Experts of a small language model: vocabulary 16384, 6 picks a token.
Below are experts of layer 9 (counted from 0) of a mixture-of-experts language model. Rows are named router (the router's row for the expert), gate (a neuron's input weights, with its number), up (a neuron's input weights, with its number), down (a neuron's output weights, with its number) and show model dimensions 0-191. Each number is 200 + 20 x the weight over its row's rms, rounded and kept within 0 to 999.
Before each expert's rows: "comes before" lists some tokens at least twice as common just after its tokens as in all text; "comes after" lists some tokens at least twice as common just before its tokens as in all text. This comes from a sample of Wikipedia text that the model never trained on. Tokens count by the router's weight.

# expert 1
comes before: " |", "-", "|", "–", "1", ";"
comes after: " |", " (", "–", ";", "|", " 1"
router,204,187,230,194,171,204,186,197,223,195,174,205,185,196,182,212,168,162,191,195,213,183,182,183,193,213,185,200,191,204,200,206,207,194,182,185,212,224,153,185,191,237,247,196,225,231,181,185,193,217,192,212,245,179,171,203,206,184,212,265,214,208,187,175,205,207,170,180,211,181,197,197,182,220,185,185,221,184,181,243,191,199,231,192,198,167,161,227,162,229,189,210,191,195,188,207,206,195,200,193,195,191,201,203,170,192,202,201,222,199,219,194,196,176,179,208,202,230,188,159,206,228,217,193,242,187,196,185,178,195,176,221,154,188,223,213,207,272,234,177,195,190,202,220,201,156,231,180,234,212,181,196,178,195,200,183,207,195,186,220,186,210,215,193,199,223,185,217,218,196,198,180,194,170,196,202,172,212,232,167,205,181,195,204,212,188,191,198,192,192,224,223
gate0,189,202,215,177,191,220,169,198,197,241,206,199,235,216,152,213,227,187,213,197,201,223,218,179,193,205,231,170,256,217,210,172,197,201,181,204,191,206,211,192,171,199,204,202,221,203,215,185,228,189,216,209,211,201,209,201,216,197,199,242,223,216,146,156,185,179,178,207,201,195,212,174,211,174,203,190,164,181,178,235,191,163,193,172,176,188,194,194,217,178,208,201,170,195,213,184,178,189,188,182,175,195,222,173,197,253,188,174,201,193,189,196,199,197,235,240,231,204,207,202,213,209,199,222,217,188,196,166,210,188,189,233,181,200,200,231,208,220,195,220,201,200,203,208,176,244,215,206,177,193,214,168,178,237,202,191,180,186,192,209,246,182,179,195,206,208,214,213,193,235,202,190,172,191,236,208,179,195,213,195,197,171,177,205,199,178,188,151,209,225,189,203
up0,202,174,181,210,200,218,180,228,208,198,202,196,206,178,206,234,211,170,190,191,208,210,171,219,240,174,175,196,182,227,176,220,202,183,173,227,199,215,191,198,195,239,235,218,148,189,177,226,193,228,174,231,194,207,210,207,195,215,199,193,187,253,212,223,189,184,217,216,177,182,174,151,232,184,182,182,210,188,198,249,178,201,202,172,192,212,206,210,200,235,157,227,191,189,225,201,186,228,188,161,199,194,193,225,204,222,203,197,237,181,218,214,183,213,193,210,223,189,193,210,197,233,198,216,188,182,188,189,208,194,212,212,214,207,230,205,179,228,201,196,199,191,203,227,225,180,184,167,226,196,203,213,159,200,190,198,198,192,233,236,200,208,177,227,219,190,211,202,196,195,194,218,253,200,227,233,221,192,189,186,220,194,236,205,216,205,194,219,225,169,171,214
down0,180,189,252,209,210,195,187,225,183,204,186,234,199,184,209,197,254,185,173,165,208,183,232,201,215,187,225,198,197,167,152,212,245,222,175,198,227,227,172,190,197,193,218,210,167,221,200,193,195,208,199,241,221,226,193,205,182,195,208,197,204,195,210,196,167,193,207,185,203,193,195,197,191,211,152,190,220,177,172,195,192,185,190,212,191,192,214,175,193,207,234,197,167,223,180,192,191,205,218,182,216,203,170,212,179,225,214,212,188,198,190,196,171,185,209,203,198,188,200,174,196,203,205,183,206,198,206,175,200,191,197,196,211,210,214,193,198,199,206,211,267,199,169,207,244,215,198,186,244,223,193,172,163,179,177,172,223,199,221,192,254,193,193,207,180,217,192,168,174,227,218,197,181,204,204,209,211,203,236,176,222,168,187,159,203,213,184,237,197,223,204,188
gate1,213,218,227,186,202,217,177,188,184,180,192,206,179,177,229,180,187,187,160,194,200,191,175,213,182,193,179,204,228,205,197,194,224,178,221,234,180,195,195,194,193,199,224,218,171,211,191,212,209,181,185,225,202,164,210,214,207,208,234,201,180,213,203,201,175,207,174,188,188,219,203,216,196,181,165,176,214,184,171,213,165,202,260,191,239,160,158,254,194,205,196,189,172,160,204,186,191,217,194,193,200,199,213,201,218,196,207,220,202,210,165,221,219,216,193,203,203,208,249,207,191,204,180,199,222,172,181,228,216,160,214,219,209,181,175,202,184,197,243,197,187,195,186,215,221,189,178,236,191,265,208,165,192,200,190,180,185,210,211,163,212,156,197,231,203,192,188,179,186,159,207,212,196,211,189,209,219,192,192,197,203,201,208,217,204,163,178,204,179,194,191,188
up1,205,216,230,195,192,186,226,201,202,233,193,190,230,219,197,167,194,236,201,201,196,173,214,199,217,176,216,203,178,203,218,166,221,184,215,194,197,197,182,218,217,205,212,215,231,205,189,226,188,229,247,220,211,160,197,207,224,193,222,210,221,179,199,207,193,198,179,207,198,228,216,217,198,153,236,205,231,167,185,206,231,172,194,170,208,214,216,166,216,188,185,193,234,165,186,193,151,180,181,232,217,167,154,206,184,213,199,205,194,191,212,205,190,173,186,224,210,186,171,179,208,195,207,216,208,198,178,208,219,223,176,186,193,203,223,179,189,182,244,182,182,176,200,221,194,156,179,185,208,208,202,168,180,244,186,218,182,190,208,208,196,190,202,192,202,181,196,217,197,203,221,198,192,194,212,167,218,163,258,227,208,213,178,182,178,193,223,202,206,171,228,208
down1,213,180,190,188,199,233,187,210,212,180,218,194,196,198,200,186,187,173,168,193,183,183,251,180,196,232,196,192,208,223,198,216,192,219,197,187,220,205,190,213,199,176,240,211,211,221,179,211,212,169,175,187,170,222,182,197,249,190,211,194,240,170,176,224,197,200,198,194,179,172,207,213,212,195,152,190,198,201,198,192,228,225,187,200,182,208,165,182,244,232,210,192,210,188,228,233,201,219,196,217,195,213,210,208,227,185,205,186,207,207,199,173,238,186,195,229,180,228,206,186,217,203,214,195,145,182,209,196,207,228,186,190,160,224,219,183,228,197,185,212,216,219,191,176,202,227,200,168,162,165,216,163,214,221,185,185,177,185,193,193,216,188,177,257,181,215,208,198,217,215,224,213,209,228,228,219,226,213,184,208,219,210,182,163,203,185,180,198,165,195,188,206
gate2,202,205,198,164,176,241,171,211,193,207,222,200,168,215,180,220,227,217,181,203,211,168,191,206,198,214,215,199,202,171,224,208,197,210,215,174,181,181,173,202,192,217,185,160,174,198,237,185,169,194,207,213,242,227,187,208,234,156,202,218,195,177,187,169,185,160,211,200,253,234,173,214,200,202,188,195,199,169,219,176,228,205,218,197,195,184,181,207,204,187,202,203,200,198,185,175,223,213,222,207,187,174,194,200,186,206,186,202,231,239,247,199,240,176,220,203,197,226,183,165,201,199,217,189,173,202,199,210,187,152,174,210,172,197,222,234,192,180,218,215,208,182,185,195,174,203,219,191,198,212,183,203,178,199,157,237,194,249,197,251,211,204,213,194,199,210,173,213,204,211,182,211,192,220,195,203,203,230,191,208,204,181,223,187,204,192,190,211,190,168,189,209
up2,179,187,236,218,205,226,201,211,201,227,194,201,206,227,220,193,182,189,200,178,192,207,207,231,199,229,181,218,197,201,211,204,224,158,216,227,204,188,205,216,195,222,212,190,208,167,234,218,209,197,194,199,208,235,223,184,181,226,197,208,205,233,242,178,210,209,191,182,200,186,208,189,175,208,212,181,218,222,194,199,193,242,195,235,180,196,242,202,191,177,197,217,194,200,168,192,197,189,209,212,213,217,225,185,185,187,167,231,152,192,206,219,238,233,158,230,183,188,199,192,187,150,187,192,188,221,217,217,149,160,213,235,166,223,199,243,204,190,221,249,212,173,193,181,186,223,219,201,178,183,192,202,198,223,188,201,213,222,209,169,199,187,158,204,205,180,203,198,171,181,166,201,210,210,208,178,180,207,208,182,202,184,187,197,205,192,182,213,180,223,188,168
down2,218,204,223,196,217,240,212,205,185,203,175,183,190,194,194,183,232,194,203,232,207,193,185,200,184,165,214,203,227,195,208,210,216,171,178,241,199,191,182,192,196,185,185,195,219,211,196,161,204,184,231,177,206,215,219,245,196,212,205,217,207,181,183,204,204,221,190,200,212,184,206,193,222,182,208,187,210,171,183,170,195,199,205,193,223,189,189,156,188,140,229,187,173,183,195,178,156,220,197,189,169,191,176,179,237,197,249,178,176,168,173,231,192,233,198,181,195,219,178,194,212,185,174,176,170,196,184,199,199,203,206,206,166,193,223,182,145,191,205,208,193,184,233,210,210,207,180,185,190,154,209,185,179,235,211,186,207,209,221,196,187,190,192,222,197,197,194,159,210,194,186,176,221,203,207,192,186,196,178,237,179,216,191,195,193,224,158,177,158,203,221,188

# expert 10
comes before: "\n", "-", "|", "==", " ", " The"
comes after: "\n", " ", ")", "==", "===", " =="
router,203,194,192,194,178,182,201,214,194,156,178,201,242,186,190,193,177,203,220,181,185,195,223,206,219,232,210,237,181,218,197,191,206,190,215,195,151,178,169,205,194,196,186,215,213,199,178,177,201,269,219,238,223,167,198,219,226,212,185,200,170,156,181,191,191,180,201,225,227,220,214,201,188,199,189,216,194,202,245,182,216,239,255,196,185,182,196,218,197,208,191,186,191,211,187,184,210,204,197,162,178,196,235,186,190,232,206,254,222,198,176,154,218,204,189,198,179,202,204,178,205,192,205,191,205,177,198,199,164,190,190,194,186,184,204,215,208,241,168,172,206,192,197,193,229,183,171,185,186,203,213,186,241,198,203,210,174,220,198,187,183,195,210,182,191,197,191,206,201,181,199,206,190,188,200,199,198,214,234,140,214,180,224,217,194,229,215,186,223,183,205,206
gate0,204,172,189,218,189,207,198,223,189,200,155,174,215,191,211,218,175,208,186,227,154,206,203,172,210,217,173,212,214,186,197,204,171,210,178,200,200,203,178,197,190,173,175,206,192,216,202,194,195,222,193,208,263,213,204,233,249,210,165,189,172,229,211,233,181,205,208,197,209,253,212,176,183,206,192,197,230,236,203,211,206,222,207,187,209,203,205,190,184,176,186,180,197,201,207,180,211,195,192,146,179,197,235,149,190,194,208,176,197,208,221,165,194,187,204,243,209,199,181,217,166,191,175,157,234,210,197,207,215,191,198,216,209,212,197,216,181,203,211,220,204,221,188,153,175,221,193,209,187,210,211,202,191,228,185,198,176,217,218,200,170,181,197,192,197,212,233,178,191,228,181,192,210,224,203,190,204,215,246,158,167,201,179,208,186,220,224,210,212,212,184,201
up0,170,200,204,191,190,231,182,201,180,206,163,209,206,171,186,185,170,201,204,193,158,220,191,183,187,213,206,216,208,183,190,193,207,209,228,210,211,199,206,183,157,193,223,175,174,198,203,230,189,208,213,178,149,232,208,209,195,168,195,203,251,188,159,183,193,193,201,187,197,159,195,232,178,205,209,198,204,188,176,236,205,226,206,179,172,203,183,198,216,252,183,159,182,200,215,173,182,205,168,229,177,209,224,212,206,189,208,194,188,183,191,225,213,215,196,221,223,221,187,205,202,178,215,210,191,170,171,196,150,202,226,232,217,190,208,208,221,233,203,203,224,197,169,172,201,222,198,210,204,218,203,190,202,176,218,184,207,176,191,219,194,196,168,158,224,239,222,192,180,205,172,209,214,190,200,178,231,229,193,239,202,205,212,219,231,221,204,213,220,232,185,204
down0,224,200,205,204,199,235,181,207,209,176,212,220,209,194,199,214,213,198,211,185,228,218,205,193,183,203,197,183,203,248,234,168,219,183,238,194,207,219,203,180,249,198,190,181,209,222,173,196,217,224,205,241,178,170,200,179,187,207,164,171,209,186,201,218,235,221,176,195,217,176,208,186,207,185,201,197,216,219,202,215,216,204,211,189,248,205,230,204,168,201,142,213,208,198,186,174,207,197,204,200,213,211,213,196,214,197,182,191,198,216,232,198,179,181,230,190,200,181,210,157,215,198,182,206,136,212,223,194,230,197,182,171,194,182,172,172,197,218,201,205,218,223,154,190,180,219,204,221,184,209,213,204,239,216,203,187,210,203,210,208,179,161,206,209,227,189,211,177,205,203,196,192,203,223,215,209,215,196,207,249,172,162,210,225,201,187,206,222,156,234,173,204
gate1,179,189,211,228,208,188,194,229,192,189,223,192,215,206,167,191,197,200,206,166,230,196,237,209,174,211,220,192,224,197,218,153,160,197,232,180,226,207,180,187,173,234,210,217,197,220,171,195,216,176,222,222,193,167,166,161,191,208,186,210,198,191,213,235,163,229,226,211,183,201,199,183,213,148,188,234,214,189,223,225,172,187,173,162,154,157,167,184,201,184,202,211,239,207,192,187,181,211,194,199,186,248,198,210,187,217,214,220,204,219,194,209,199,192,212,190,186,207,228,169,218,211,200,199,184,180,200,195,210,211,203,168,199,172,195,224,194,195,194,196,216,221,182,178,181,186,174,185,193,180,206,191,212,193,200,202,207,183,169,232,206,200,236,180,175,211,238,200,153,158,188,198,201,195,218,183,214,203,226,183,219,209,190,209,185,188,208,188,189,218,215,182
up1,230,193,170,205,205,193,202,197,214,197,239,188,180,161,194,236,214,187,206,163,205,176,187,193,223,215,214,248,225,210,187,205,201,195,169,218,185,228,191,226,204,195,184,209,203,178,216,198,163,205,162,201,180,186,173,209,156,212,247,218,158,232,183,233,205,195,180,207,230,189,213,206,186,199,196,191,218,198,191,227,205,193,215,174,167,227,222,182,187,178,205,198,228,179,198,153,192,226,205,191,215,188,178,226,178,182,211,209,220,212,194,232,185,215,190,206,201,206,195,182,212,220,204,182,213,187,188,192,208,213,199,180,200,169,212,200,181,233,195,179,213,176,187,149,206,201,177,177,202,234,188,160,200,202,216,212,206,187,201,231,184,166,229,226,201,190,201,185,192,194,217,242,178,222,199,195,196,195,209,172,204,176,212,212,245,202,172,225,216,244,204,225
down1,195,202,185,189,220,194,208,221,232,172,216,233,193,203,171,210,203,204,207,212,182,180,231,207,216,192,195,179,146,189,197,223,214,239,194,215,189,202,176,209,219,186,193,195,198,205,234,174,190,184,205,229,191,223,191,195,242,157,196,222,173,172,192,211,176,183,214,193,226,209,183,150,220,184,222,227,203,201,139,227,192,169,224,200,213,201,237,164,235,174,225,205,225,200,207,175,197,215,201,218,244,186,205,203,220,186,187,199,185,212,226,204,215,195,192,197,194,216,189,212,215,197,172,201,205,182,212,224,181,221,165,205,193,209,176,211,180,210,205,255,167,189,183,223,174,197,193,209,181,202,188,192,203,185,167,172,192,162,186,163,186,205,173,198,218,191,213,206,196,216,236,194,209,194,196,214,208,238,215,203,192,209,169,202,234,210,157,205,217,193,184,193
gate2,239,198,214,198,193,218,245,216,210,196,175,231,171,220,234,175,155,217,181,194,188,200,191,175,222,205,194,187,200,167,185,192,190,201,220,208,193,186,173,215,216,199,249,229,170,224,181,203,208,190,212,177,183,207,175,189,183,229,202,199,149,216,242,204,181,202,195,237,196,229,203,197,201,219,171,228,230,215,205,228,195,200,192,182,215,223,191,219,232,183,219,160,210,202,219,186,197,204,216,188,174,175,226,212,230,206,239,175,191,215,214,159,202,203,202,233,211,222,195,207,206,224,217,230,197,212,214,218,189,220,201,161,212,212,228,198,220,213,241,187,180,179,224,223,216,188,210,195,188,202,174,191,228,200,234,210,210,185,181,223,152,222,196,199,197,219,199,208,186,207,232,199,176,193,179,204,194,240,180,174,191,217,215,188,210,192,208,217,195,182,229,212
up2,212,151,239,226,169,198,240,182,165,204,190,206,199,206,206,204,196,254,166,218,185,176,182,185,197,206,182,222,178,210,186,203,193,240,200,190,188,197,171,186,176,242,180,240,201,156,176,185,201,159,200,222,175,183,211,167,200,191,196,231,217,187,187,187,176,164,206,190,186,211,157,173,215,215,250,212,213,220,205,172,202,241,202,185,220,193,177,204,208,204,226,187,200,191,180,176,186,178,205,212,178,233,203,171,200,218,207,214,174,227,214,192,207,218,183,224,176,192,199,174,192,180,186,218,190,171,174,179,180,174,197,173,209,182,202,223,199,193,237,217,184,200,206,185,229,179,187,167,201,177,201,201,189,198,196,207,202,175,222,184,180,217,219,203,180,186,168,216,221,166,216,189,232,207,193,212,210,192,168,203,199,208,183,221,207,191,196,209,174,192,198,198
down2,177,232,183,186,208,193,204,156,189,206,156,219,198,228,211,197,187,185,166,222,197,185,171,203,220,218,182,187,217,221,188,221,190,206,191,165,224,215,154,181,226,221,199,208,220,210,203,241,175,235,191,187,215,174,188,174,196,181,195,206,203,230,224,189,181,169,182,198,179,221,203,222,200,225,195,211,208,215,188,172,184,212,179,203,204,212,189,205,154,241,199,224,237,186,236,184,214,214,198,213,231,200,176,193,187,224,219,208,197,198,206,210,191,205,201,189,184,196,226,189,246,218,230,178,210,197,201,191,184,223,233,180,185,241,246,186,191,188,264,198,178,196,192,198,205,203,209,176,202,186,199,238,172,206,212,213,233,221,164,207,236,201,180,201,227,174,205,215,177,202,180,189,206,172,175,198,196,200,181,220,182,172,182,212,207,184,177,192,187,203,191,203

# expert 9
comes before: "\n", "|", "-", " ", " The", "=="
comes after: "\n", ")", " ", " 0", " 1", " ="
router,202,221,248,211,190,212,233,240,214,221,205,176,188,185,187,192,187,151,209,216,206,196,195,166,232,185,224,213,196,187,184,215,206,217,222,174,197,203,138,202,218,201,223,191,232,217,207,209,189,201,204,211,214,189,188,199,225,210,193,200,203,189,218,201,186,191,208,183,190,210,199,217,211,214,185,197,190,206,174,201,211,231,249,194,226,216,196,229,186,187,174,172,172,186,219,204,237,180,219,157,185,184,202,173,212,193,188,229,186,217,210,193,195,216,194,208,195,207,196,165,212,216,200,185,218,196,172,187,174,180,193,195,233,183,174,191,205,241,216,223,205,207,201,235,196,217,183,215,193,238,236,193,186,214,245,209,212,212,222,203,152,232,243,225,190,248,216,192,204,178,192,203,184,201,197,197,205,224,191,149,169,180,191,192,188,184,231,203,212,182,232,207
gate0,204,203,166,195,185,230,203,215,209,201,199,185,206,195,186,174,186,185,201,231,208,197,194,218,193,181,192,197,210,217,206,212,182,182,242,181,169,215,136,195,162,207,240,205,208,195,196,209,183,177,231,175,221,207,237,206,234,191,184,243,222,171,229,202,208,188,205,225,186,190,211,199,217,187,220,235,218,191,198,194,248,190,175,211,182,197,215,175,189,179,183,181,190,224,211,205,189,209,229,208,177,229,208,176,180,196,167,214,197,208,221,162,217,218,208,181,219,224,179,161,215,248,223,204,233,194,189,196,203,192,197,184,210,200,201,199,212,181,197,236,201,207,206,220,216,216,242,201,205,222,238,218,180,219,219,212,216,198,189,169,176,189,210,230,196,228,217,196,183,237,203,201,179,247,188,181,169,202,205,158,188,210,180,181,230,210,203,217,228,207,186,217
up0,222,173,207,193,205,203,196,205,188,215,217,226,230,203,225,193,205,229,231,211,162,185,176,200,192,205,171,210,200,214,178,201,209,205,190,192,263,209,147,213,188,201,212,206,205,184,203,177,169,197,195,219,220,214,222,176,180,204,193,235,211,197,224,221,229,179,212,157,193,194,213,194,204,242,185,178,181,189,212,185,195,201,244,204,221,148,173,218,171,193,221,194,190,199,196,217,250,183,201,188,182,201,215,206,246,211,191,204,222,177,210,198,206,192,175,208,207,185,198,161,199,219,192,206,208,227,191,208,219,226,225,220,205,223,164,190,172,220,183,216,157,173,203,224,225,218,190,174,198,189,189,206,208,212,216,193,202,205,199,176,200,188,215,188,185,205,179,212,223,216,200,219,217,200,151,226,236,175,207,191,216,180,202,181,208,179,189,222,157,240,228,183
down0,168,185,186,206,201,219,215,201,215,216,211,183,215,220,237,222,229,189,195,204,205,215,213,196,190,172,184,162,164,162,192,205,212,218,199,209,212,198,246,216,222,191,184,212,190,199,177,199,196,179,230,195,221,199,232,198,174,207,186,185,209,177,185,157,210,217,170,173,225,182,198,198,199,228,177,208,208,202,208,202,201,211,211,218,224,177,164,205,189,186,215,188,189,189,210,238,191,202,190,173,184,209,198,203,218,240,186,231,194,196,193,197,170,179,194,196,196,194,173,223,185,196,170,211,154,171,212,156,221,208,215,163,171,232,197,194,221,208,173,202,183,213,205,188,200,206,217,191,240,209,171,228,189,224,200,201,241,236,212,186,215,180,212,218,193,173,211,195,215,215,240,197,181,198,209,236,202,227,187,279,209,198,191,203,216,199,216,208,176,212,187,241
gate1,179,166,233,196,161,183,200,185,184,183,203,218,195,196,171,189,249,178,196,196,196,220,230,207,182,157,199,204,233,185,177,220,199,177,213,205,191,221,145,212,206,229,189,173,167,189,217,198,176,202,213,185,169,233,199,154,207,177,217,197,186,210,175,197,201,197,182,204,207,187,185,205,171,200,211,185,226,189,187,211,171,197,187,217,208,229,160,220,175,198,198,194,192,204,189,242,201,220,214,199,186,222,209,163,222,211,231,213,189,192,187,197,206,216,175,172,213,174,190,210,209,224,192,171,197,197,145,206,202,195,200,184,222,232,223,211,190,218,218,170,217,236,227,197,225,206,186,188,215,204,207,203,237,173,203,191,200,200,210,205,205,185,207,199,189,198,209,183,135,196,192,216,201,242,210,225,188,195,205,162,203,184,204,161,235,234,206,174,189,185,199,193
up1,219,233,181,197,181,221,201,174,161,198,181,208,227,198,208,217,211,175,210,175,206,201,205,163,158,198,183,198,241,175,212,215,185,193,196,217,193,196,192,186,258,200,203,187,197,197,232,193,210,162,215,218,222,164,178,212,178,210,215,195,190,164,237,199,204,187,188,172,226,236,198,212,165,191,201,170,213,206,188,207,199,194,231,172,183,189,181,161,204,219,227,193,160,173,205,180,210,164,224,202,205,222,198,211,231,209,233,220,196,207,201,240,198,194,196,196,212,216,212,207,185,181,212,195,189,189,195,202,180,177,194,171,179,198,219,195,159,174,198,177,237,181,206,205,201,224,224,237,175,205,194,161,202,215,198,198,238,211,205,223,201,204,218,166,197,201,227,251,218,187,207,195,205,172,192,198,201,220,201,240,230,237,222,192,181,185,200,203,196,180,181,209
down1,194,185,197,212,218,178,184,247,199,183,183,194,208,216,220,227,172,203,205,215,197,205,197,213,193,221,209,218,193,172,185,205,171,222,202,230,205,172,178,156,159,214,245,213,208,193,211,216,195,216,208,196,208,219,177,213,187,172,180,179,172,207,178,198,184,210,211,212,236,200,190,166,182,203,215,161,195,225,205,184,222,175,230,181,176,185,224,198,218,212,221,191,172,221,184,200,176,168,210,194,187,237,214,203,186,185,226,197,217,230,131,189,194,213,169,176,230,185,190,223,183,169,200,186,208,200,241,176,181,180,203,192,200,202,197,205,214,159,175,194,199,169,179,200,178,197,199,198,182,225,152,187,196,202,185,161,219,184,211,163,199,198,172,180,191,188,222,177,182,215,211,213,183,158,206,213,167,206,191,168,201,223,193,199,207,202,188,226,199,187,171,192
gate2,191,174,199,221,196,190,225,205,190,213,226,201,181,172,210,216,210,167,221,228,197,202,179,219,198,199,219,227,211,178,211,221,226,214,232,192,187,212,136,201,202,176,171,193,200,215,211,218,200,200,178,195,177,213,210,207,206,225,250,155,197,167,200,171,200,179,177,229,161,187,194,177,225,190,184,251,203,223,188,222,189,190,215,194,218,202,184,202,204,194,198,226,205,240,192,181,202,250,187,177,193,182,169,167,241,200,186,223,186,220,194,189,194,212,182,190,226,185,204,153,203,212,180,229,213,189,202,211,191,178,180,167,180,178,196,160,177,214,179,206,208,218,157,222,206,204,183,199,206,189,230,221,207,177,178,192,192,201,208,176,186,233,160,208,214,207,216,225,187,192,186,204,220,192,206,206,179,225,198,192,188,211,256,176,204,192,213,199,179,202,211,197
up2,207,209,188,198,182,183,219,212,211,195,184,197,203,198,197,204,184,232,207,176,210,261,183,169,194,192,197,193,197,192,183,213,259,233,207,209,195,231,240,203,215,190,204,198,159,202,210,186,199,193,206,211,186,215,216,152,232,168,200,192,214,217,220,191,195,195,215,188,207,194,213,174,216,167,189,196,193,193,213,205,186,208,211,192,221,217,211,208,189,207,166,214,199,210,205,205,222,218,194,208,215,239,188,216,203,138,196,191,196,175,177,237,180,188,223,175,172,197,188,187,196,197,189,228,194,199,201,215,199,232,205,216,166,198,218,189,249,218,173,197,209,230,177,206,200,178,218,223,140,197,203,192,192,213,176,210,196,218,210,240,229,193,203,220,193,203,193,197,222,234,237,204,196,199,153,233,168,196,230,180,203,223,213,183,199,214,256,222,203,199,193,167
down2,218,165,209,186,213,186,195,156,216,204,228,203,176,192,194,237,193,191,204,186,205,186,198,212,205,180,179,157,196,202,184,181,189,185,191,176,219,203,162,217,189,244,200,218,162,194,205,224,193,194,205,201,218,217,232,208,197,226,202,203,158,185,207,197,189,236,176,219,188,161,202,250,213,202,215,221,220,184,228,192,218,193,207,207,180,189,221,200,182,232,164,220,198,205,227,188,207,189,213,210,200,180,181,203,171,202,204,169,202,250,233,181,221,202,217,172,197,205,213,152,160,174,195,171,224,196,179,165,169,177,204,212,193,192,206,205,218,195,200,190,191,170,209,182,203,203,194,199,196,190,207,188,157,209,191,197,216,213,234,169,200,200,208,225,228,190,192,193,200,194,190,217,191,218,179,240,246,177,163,198,215,165,203,178,206,171,223,192,181,224,175,226